{"d_expert": 192, "d_shared_expert": 0, "activation": "squared_relu", "balance_loss": 0.00352, "norm_eps": 1e-05, "lr": 0.00845, "seq_len": 1024, "train_tokens": 545100000, "steps": 2631}
Below are experts of layer 4 (counted from 0) of a mixture-of-experts language model. Rows are named router (the router's row for the expert) and show model dimensions 0-95. Each number is 128 + 32 x the weight over its row's rms, rounded and kept within 0 to 255. Numbers have three digits each.
After each expert's rows: a language model's description of what the expert responds to. This comes from a sample of Wikipedia text that the model never trained on.

# expert 1
router:140142186124164121149128093145160032088155142086191175091134210083105134133165109135177121103100143106073071131077138113114079077101183100139094130117115085187109094179115143152136100136123115122118122128085126134080132136086155152107132083147113120113090118139144142172158118146101193139
Description: Short word fragments. Word-start and mid-word pieces of common English words, especially after s, sh, st, w, such as st-y-led, sh-y, w-ings, re, sp.

# expert 11
router:157138153075120123139182090102102131133123126063175109095122197151148105154214090134163127109118094114089127104137104155114129157154190170184127168131144138119131145115122138097171149094127103092140151054112190116160134088140119121099179127149149143088136162137025099131101177147142084136
Description: Table pipes, line breaks. Table cell separators | and |---|, line breaks, semicolons and slashes in wiki tables, sports schedules and lists.

# expert 0
router:149132068124149169205105167140200119097169156145144139112098125126091153145174181130168200151125109117168078129091137098156174144129134135142083111155120122110129177144128095122134161159114063187113076136152150082068136128101145133148109111140120129163150184092059100135175174137142177113
Description: Latinate word middles. Second pieces of Latin-derived words following prefixes like ex, con, pre, dec, such as exp-ect-ing, pre-ced-ed, decl-ar-ed, camp-aign.

# expert 3
router:125164076125079113133110162123096124098119208112145124132139116100106141113153138118119106101124173075159091142102172145121142113129193142091162125155119128136077059101141084155151155182076108116153139159103151114098047182156138169081125069141174172042139148064135126125107144091132124121
Description: List hyphens, word starts. Hyphen bullets in infobox and taxonomy lists (Kingdom:, Predecessor) and hyphens in compounds, plus opening pieces like Al, ro, Pro.

# expert 8
router:154101150143105124154149134104141122090138135082157113164109186102166127144117148129151115091110100089079140123162154160153070129158134133133098181177193124142111077161104117129154114136144165079159132112151199120079037139101087168117139157113062181091109165100101119119052071167127134146
Description: Prepositions and conjunctions. Function words of, in, to, and, for, with, by and commas joining phrases in running prose, e.g. evidence of, Hall of Fame.

# expert 5
router:160116128132157128105173132064202109163133106178167087121142121081083096142118176167166114147122096108197154125098134106110049127139143137144085142165114122161135078102102142097162140179129111188118149105129190182154077165121144196112149154156169171149138129114133068154139178145136139122
Description: Spaces, leading digits. Bare space tokens and first digits 1 or 2 of years and table numbers, plus single initial letters starting lowercase words: g-et, l-ittle.

# expert 7
router:105114180096149104173181140134153105121099106116146104153143164097098093136117212148092113181105099105121125124116136147088148165130121110128114144062158092170094124111161119148144139114011157154137161093127173085075110044142109135132164148113144095092191134150116143144080088133160108094
Description: Personal name pieces. Pieces of people's first names and surnames, such as Fred-er-ick, Mc, Ry-an, John, William, especially in credit lists and tables.

# expert 6
router:185111098090106113151148083109172181129137176133070131109120167123098120112158187184143125098169145079127103124109153167112149170138151164124112167095100114132135157178045112077163099135132186175111205165136116175147148122120135124072140131181122176136152139068147137167135179129155130115
Description: Later number digits. Digits inside years and large numbers after the first digit, like 20-0-5, 198-5, 25,5-83, mostly in tables and dates, plus century.

# expert 9
router:144171108073142171134129173090113127144082096112149066160118159181142067154131087193107106173104140107152098097137099073078123179163145132162139157081094151106148118125145090119112094148120195145137131100137172204132057100132084129113148138121162115096146065141132115138137191159135086122
Description: Capital initial letters. Single capital letters starting names, acronyms and initials after spaces, pipes or commas, e.g. P Bhaskaran, KNB, Q86, Giovanni.

# expert 2
router:143141134103120105147146114133095120104105160154183146159111231133152150086159063141125107129174134132112111167152134075141127177153126155136134160066112135121136197175110072113119092095099127081133164055098108109150093088120125149140141166128143170061113111155123101200134202127169137129
Description: Sentence-ending punctuation. Full stops ending sentences, often after place names or abbreviations like NHL, plus heading markers ==, ===, colons and closing parentheses.

# expert 10
router:154129091100147121128115098107155107176117140141097142167101143124178149141123098145142090044158121082121131134077156144122143125158142111126134144149141163199093141168091045165151097087136107162115165094101101146167118145157143097111080123139118139165095013081117087107051101134099124155
Description: Word endings, adjectives. Later pieces and suffixes completing words, such as ical, ic, ist, ful, ball, plus nationality adjectives American, British, Indian.

# expert 4
router:140143151145122127150165126118103147086184143131144077084119133197169100101086159122194116149090160120151094135104132120085053105137121146118121122126114083138096140103132150079216115126159156113127100186140170125159122167120138140111112143119185091091140119184128099143123127134205236129
Description: Verbs and inflections. Auxiliaries and common verbs (is, are, has, been, made), endings ing, ed, es, quotation marks, and age/aged in birth-death parentheses.